Below are experts of layer 6 (counted from 0) of a mixture-of-experts language model. Rows are named router (the router's row for the expert), down (a neuron's output weights, with its number) and show model dimensions 0-127. Each number is 200 + 30 x the weight over its row's rms, rounded and kept within 0 to 999.
After each expert's rows: a language model's description of what the expert responds to. This comes from a sample of Wikipedia text that the model never trained on.

# expert 51
router,256,194,186,202,194,138,251,234,216,149,194,226,189,184,191,209,210,168,193,228,224,196,190,177,220,144,194,175,139,187,185,243,231,181,148,181,203,164,209,229,118,184,184,189,182,223,218,204,207,150,193,238,156,214,191,197,182,245,175,266,206,214,175,195,210,171,178,223,185,199,179,171,208,281,214,189,197,270,246,217,207,202,178,295,200,188,194,180,202,211,198,239,152,218,215,171,215,208,177,226,184,164,218,194,236,226,207,176,218,172,182,250,242,161,164,245,214,215,214,194,187,256,206,203,212,199,233,152
down0,149,203,189,236,166,177,186,229,203,249,240,274,171,181,168,207,198,204,208,210,195,197,198,198,247,184,217,188,239,204,213,216,180,198,152,190,190,181,260,233,200,197,183,247,184,206,208,120,184,182,160,182,220,244,186,179,169,215,161,186,179,227,210,188,154,139,194,219,212,199,228,228,234,147,204,214,184,245,171,202,171,150,198,256,221,216,154,158,201,203,179,186,180,214,189,168,257,223,171,292,202,246,158,153,160,183,164,187,223,138,187,225,240,211,190,181,242,201,215,202,198,157,170,196,192,207,232,207
down1,192,175,229,173,181,155,197,171,207,177,203,207,212,150,238,146,203,190,182,210,187,245,183,228,206,166,155,208,200,234,157,181,124,169,201,210,157,220,188,223,251,162,214,214,202,231,192,126,198,180,191,201,169,149,220,183,209,178,236,188,227,191,201,210,164,217,201,215,213,185,145,175,209,201,147,172,175,179,204,175,271,108,183,238,254,183,173,232,196,160,200,201,191,179,162,197,233,241,175,213,202,231,220,186,154,217,160,210,188,181,214,230,201,204,229,188,151,255,234,188,268,229,175,170,199,228,246,199
Description: Time-period nouns. Nouns for time spans after his/her/first/two, such as years, time, days, months, season, as in during his time, first time.

# expert 4
router,237,215,184,197,196,166,238,208,147,176,243,227,201,147,211,202,230,191,140,232,174,207,216,217,222,175,196,192,179,211,227,240,259,207,170,208,172,157,202,251,163,119,225,208,155,227,215,212,188,165,187,171,173,198,227,235,205,209,144,256,202,210,172,236,253,216,179,230,183,176,182,164,180,247,226,208,219,238,219,176,184,216,164,277,196,173,176,218,167,221,173,236,145,231,215,169,191,182,175,192,185,190,182,205,208,199,233,216,208,150,204,246,250,154,221,243,180,234,220,173,250,245,216,169,209,191,233,193
down0,217,217,193,218,235,206,242,189,207,122,189,204,239,232,204,172,251,235,153,178,205,189,183,200,212,198,178,214,163,168,216,264,245,255,202,165,156,223,153,225,236,230,161,182,193,185,200,237,189,222,179,185,203,240,167,206,233,188,204,209,218,210,177,164,182,230,187,237,201,208,190,231,213,222,175,176,166,211,164,198,170,199,187,146,273,198,176,179,223,123,145,245,201,206,224,220,213,140,206,194,176,267,155,201,171,238,184,174,222,164,127,213,158,217,177,208,241,184,229,182,188,192,239,237,214,218,215,196
down1,194,116,162,171,183,194,195,201,243,184,198,242,235,166,213,159,199,237,162,227,211,185,211,241,221,160,217,234,215,229,198,170,192,177,241,276,207,200,261,151,150,133,221,219,222,184,217,209,214,192,172,227,213,219,163,182,190,144,243,177,190,214,188,225,159,187,172,198,187,189,177,174,241,181,205,160,218,189,210,178,159,231,222,214,210,158,173,195,213,182,261,179,216,212,227,199,167,214,187,192,207,240,144,208,183,232,169,160,257,231,177,194,141,183,232,197,203,232,200,219,261,231,195,194,156,158,241,226
Description: Government institution nouns. Nouns for governing and legal bodies and offices, such as Council, Court, Assembly, Parliament, government; also time words like week, day.

# expert 8
router,196,224,201,168,216,200,210,173,193,209,213,241,275,213,233,234,182,203,195,196,240,209,222,198,243,222,196,186,157,182,211,188,235,121,178,191,164,144,209,223,136,164,199,206,187,188,223,209,211,177,221,214,213,204,230,235,148,178,218,266,238,168,128,231,168,172,174,158,190,171,165,154,182,262,166,184,178,238,231,198,187,225,164,222,197,193,171,223,174,239,172,236,185,215,197,194,213,220,215,166,163,187,203,266,240,248,223,139,219,203,202,222,230,227,213,229,231,239,228,235,217,255,192,174,174,184,215,224
down0,202,149,183,168,221,288,212,212,185,179,224,222,214,199,259,229,191,171,205,218,199,205,222,237,232,254,194,163,173,225,255,221,161,189,180,254,204,215,153,217,170,134,205,210,259,152,195,196,236,194,194,194,228,174,158,166,208,155,268,173,206,180,194,217,211,215,182,209,212,189,190,241,249,201,240,211,152,191,143,199,213,261,202,176,154,211,165,194,190,225,209,245,238,130,169,204,209,212,238,201,149,191,213,203,166,239,190,246,252,184,202,223,223,215,207,201,179,195,187,208,170,170,181,149,179,203,197,202
down1,225,192,219,221,216,197,165,253,212,269,230,213,157,181,204,269,195,196,166,180,237,229,126,175,213,238,173,234,201,208,208,179,171,177,201,172,175,204,218,237,221,233,264,240,242,157,150,187,201,244,203,185,194,233,212,203,175,163,199,218,143,255,185,170,187,207,203,182,206,237,216,167,204,207,180,232,215,231,216,188,228,163,193,227,179,257,191,162,238,166,202,186,162,193,245,221,207,213,186,248,202,220,172,187,206,230,192,166,232,153,226,230,252,131,156,192,205,160,195,220,208,158,248,224,194,154,204,178
Description: Colons and list introducers. Colons ending labels or URL schemes, as in https:, Website:, Language:, plus words introducing lists such as including, such as, titled.

# expert 22
router,218,180,146,198,168,132,236,230,179,214,215,214,238,157,199,203,223,199,173,205,224,226,188,162,218,193,215,171,180,220,202,203,261,137,175,201,188,173,173,221,164,197,223,147,130,201,230,176,253,166,182,236,148,234,222,273,209,203,208,260,296,205,186,222,220,187,152,197,201,178,180,180,220,186,204,225,197,208,208,169,231,204,153,208,210,184,200,179,160,186,205,176,195,218,169,136,191,220,196,181,184,169,211,250,206,202,239,166,251,181,215,187,241,168,184,228,194,256,209,204,206,202,208,244,240,218,245,177
down0,219,200,165,238,211,200,141,194,176,194,190,183,258,215,255,130,242,218,224,227,190,225,203,178,167,193,163,230,237,191,244,217,205,191,250,180,126,221,229,176,161,169,235,232,207,207,254,97,169,209,201,169,161,188,189,174,216,194,216,201,180,241,196,252,196,186,213,207,204,178,235,244,219,200,245,233,197,184,167,183,201,241,238,171,188,191,241,206,158,168,230,217,203,226,212,174,228,242,206,199,201,197,226,232,208,199,172,238,197,169,204,217,164,210,232,171,170,215,194,195,179,263,225,163,251,222,203,141
down1,159,237,143,186,178,186,172,174,168,204,205,208,156,214,233,217,156,189,183,218,240,163,197,202,294,192,231,168,198,244,223,160,180,171,234,212,205,267,223,244,181,175,255,245,215,223,193,216,208,208,207,282,173,170,237,199,202,295,212,239,212,197,163,208,191,172,181,199,214,192,167,181,198,173,210,181,228,180,217,216,170,198,188,230,219,207,223,217,162,215,237,168,232,206,186,185,225,227,230,202,145,170,175,158,206,182,160,183,174,237,163,188,171,137,176,197,211,204,165,203,207,234,249,179,213,175,160,212
Description: Word-initial S and clusters. Opening pieces s, br, pr, gr, tr, pl starting a split word, such as s|ale, br|utality, pl|astic, S|apper.

# expert 46
router,205,252,171,173,230,214,249,193,189,190,229,195,207,214,185,225,244,147,203,226,191,218,173,230,225,178,206,208,176,177,184,200,239,168,205,206,179,142,166,253,160,170,246,164,220,194,240,168,222,179,222,209,201,233,185,226,161,187,206,201,225,168,203,258,221,220,174,192,221,210,196,173,167,230,194,204,227,231,157,163,184,184,107,232,198,186,170,220,204,281,191,232,176,204,152,159,195,162,172,191,167,182,164,229,261,209,237,155,283,184,173,232,227,193,180,214,213,222,175,190,183,257,204,188,223,155,206,171
down0,175,145,171,190,222,190,179,202,166,196,180,206,252,203,190,212,211,239,253,206,208,193,237,189,223,245,204,167,209,193,169,192,210,189,155,198,123,193,230,190,200,225,212,263,205,251,190,210,161,158,259,242,212,202,212,227,254,217,237,168,140,153,266,179,217,209,147,172,213,168,199,214,202,169,191,173,217,143,146,207,218,176,182,202,231,225,152,154,186,253,256,238,203,264,233,236,201,166,230,254,217,185,198,194,201,209,186,198,228,182,167,199,193,206,249,222,235,206,197,175,176,238,189,190,187,216,184,228
down1,211,232,188,212,235,192,263,224,176,177,208,178,255,227,172,195,169,167,160,218,181,209,210,260,187,161,258,228,163,217,234,156,230,230,185,142,183,195,212,260,223,203,210,212,167,157,168,204,162,183,194,177,204,187,201,155,181,193,253,171,238,209,234,236,179,208,164,197,260,169,263,207,160,206,213,231,273,174,210,206,211,245,194,206,165,267,195,247,196,184,250,180,224,186,228,220,193,178,205,179,207,200,223,242,197,242,165,195,215,147,216,177,196,221,184,224,193,189,175,251,247,160,174,236,173,200,176,211
Description: Capitals in acronyms. Single or paired capital letters continuing acronyms and codes, such as PD|B, FAR|C, F|BI, COSPAR ID letters.

# expert 33
router,204,184,225,199,207,217,240,212,168,194,194,170,200,191,223,186,203,180,136,170,262,206,209,198,200,167,207,179,206,190,230,192,225,159,191,230,203,187,164,217,176,159,191,157,187,162,207,248,219,150,210,253,188,253,181,182,184,191,156,207,245,204,153,255,211,208,180,209,183,141,162,208,162,233,182,219,227,246,227,239,188,251,129,203,163,187,207,225,152,206,218,198,129,186,186,187,178,201,187,210,171,172,191,250,245,265,220,134,253,216,177,185,208,215,200,227,162,205,217,142,199,254,157,164,209,211,224,201
down6,194,216,180,167,212,177,208,159,177,214,192,189,192,150,184,174,201,190,185,199,216,173,255,249,212,207,203,224,172,173,188,213,166,242,200,184,190,228,215,183,195,170,206,166,157,234,191,201,277,224,182,200,153,139,193,176,203,224,172,234,153,218,221,265,176,216,178,161,190,204,193,129,204,175,153,161,238,154,231,227,164,119,205,231,168,134,224,225,183,158,201,210,204,247,183,187,254,229,233,243,217,192,202,197,200,219,218,216,225,171,222,209,160,153,164,240,133,188,194,173,197,187,165,194,199,252,205,193
down7,169,199,218,216,181,175,161,166,233,168,164,244,268,194,244,194,180,170,163,192,214,215,230,179,133,171,222,139,156,216,195,180,195,192,126,145,189,153,210,220,179,209,221,211,159,212,236,219,204,199,187,198,208,169,196,176,192,203,185,189,176,186,259,229,300,211,181,160,174,183,231,173,143,236,207,241,211,218,170,167,215,166,215,239,167,226,216,166,194,216,170,226,228,210,239,238,192,212,138,223,203,201,212,198,213,211,198,203,227,207,263,210,231,167,229,174,198,183,226,248,188,163,183,177,186,232,241,176
Description: Agent and credit prepositions. Prepositions and labels in credits and sports tables: by after played/hosted/succeeded, featuring, against, vs., Born:, and table separators.

# expert 16
router,228,215,120,221,212,174,231,192,168,228,178,201,261,186,218,206,233,183,189,185,224,195,207,188,188,175,196,172,196,214,201,183,219,183,179,196,192,166,165,240,198,170,204,186,190,164,214,180,265,171,176,210,182,183,217,223,168,267,214,264,259,186,177,193,206,206,183,251,206,175,189,156,167,192,139,195,245,200,282,201,172,199,168,210,195,147,172,205,221,271,178,204,183,208,215,175,167,181,189,213,136,217,173,200,203,200,248,147,196,211,226,223,257,193,212,208,230,251,234,155,175,285,198,175,200,189,223,215
down17,228,223,232,223,223,172,185,191,245,160,177,160,240,159,190,225,156,187,209,193,225,242,207,190,205,239,229,241,266,208,270,230,216,183,199,133,199,245,161,216,216,152,128,189,159,198,204,221,212,246,199,192,158,169,181,205,202,237,227,231,167,154,155,167,174,217,191,157,182,209,157,205,193,189,259,234,185,191,193,175,179,268,142,197,240,195,251,212,177,177,212,194,171,231,143,207,189,210,229,181,195,179,212,180,218,161,192,175,214,227,258,181,213,216,187,195,170,220,207,205,192,169,247,211,216,166,242,203
down18,209,225,211,182,221,203,218,179,201,277,207,167,189,177,155,185,259,159,236,177,203,156,181,184,181,239,166,202,216,183,196,223,181,175,184,218,257,167,246,190,266,245,224,218,227,218,178,213,156,199,200,210,169,193,221,201,185,164,232,184,229,202,225,189,229,168,205,282,138,231,210,225,212,179,194,226,176,156,230,224,178,262,178,204,205,150,187,217,197,181,183,184,185,164,174,135,190,224,229,222,263,230,215,169,193,170,233,193,166,199,239,194,182,198,183,182,216,207,223,187,178,254,113,172,201,208,178,149
Description: Word-initial C/D/St pieces. Opening consonant pieces of a word split after a space, mostly c, d, st, cl, fl, as in c|ave, D|oubles, st|ation.

# expert 43
router,206,217,187,221,221,174,226,236,193,175,222,219,226,176,183,219,264,161,150,166,197,204,190,217,229,151,230,173,166,210,235,176,225,181,169,200,160,160,181,269,181,158,206,165,171,230,252,179,227,156,220,203,164,291,202,247,192,224,158,227,181,200,207,215,187,173,191,226,200,195,191,168,190,206,244,215,209,194,243,196,174,204,176,208,215,152,144,170,208,206,198,238,174,216,109,119,184,192,198,198,182,204,199,201,251,232,191,177,209,215,170,227,235,149,185,225,152,187,238,197,200,191,229,164,245,231,205,212
down0,221,221,181,176,214,199,227,261,244,250,173,185,192,191,199,239,246,182,198,190,196,222,162,194,244,222,214,222,227,202,230,178,128,196,194,172,227,191,197,194,165,235,185,186,223,237,192,244,189,191,276,244,153,172,248,214,166,207,164,213,226,206,150,251,206,173,167,222,167,265,203,204,228,217,210,146,192,202,183,204,230,178,215,190,161,239,180,188,200,181,201,150,162,220,169,215,180,227,216,172,197,191,183,216,207,210,200,211,241,245,148,115,204,228,188,215,267,256,221,144,202,191,217,188,214,165,156,213
down1,185,199,184,224,224,200,210,226,204,156,214,249,178,199,175,182,192,210,172,142,209,205,250,230,142,200,174,200,202,248,207,188,182,192,225,197,200,181,152,236,228,173,174,217,238,212,247,199,182,240,177,193,172,199,227,184,177,218,191,230,181,236,215,244,160,170,236,253,191,210,238,158,182,173,196,175,198,228,261,245,214,191,217,166,187,174,226,188,205,174,213,190,233,229,165,189,226,240,218,221,276,155,203,243,132,141,220,262,291,207,188,222,179,211,195,145,211,198,182,198,217,182,242,164,231,227,216,240
Description: Numbers and quantifiers. Count and quantity words before of or a noun: one, two, three, part, some, each, number, both, consisting.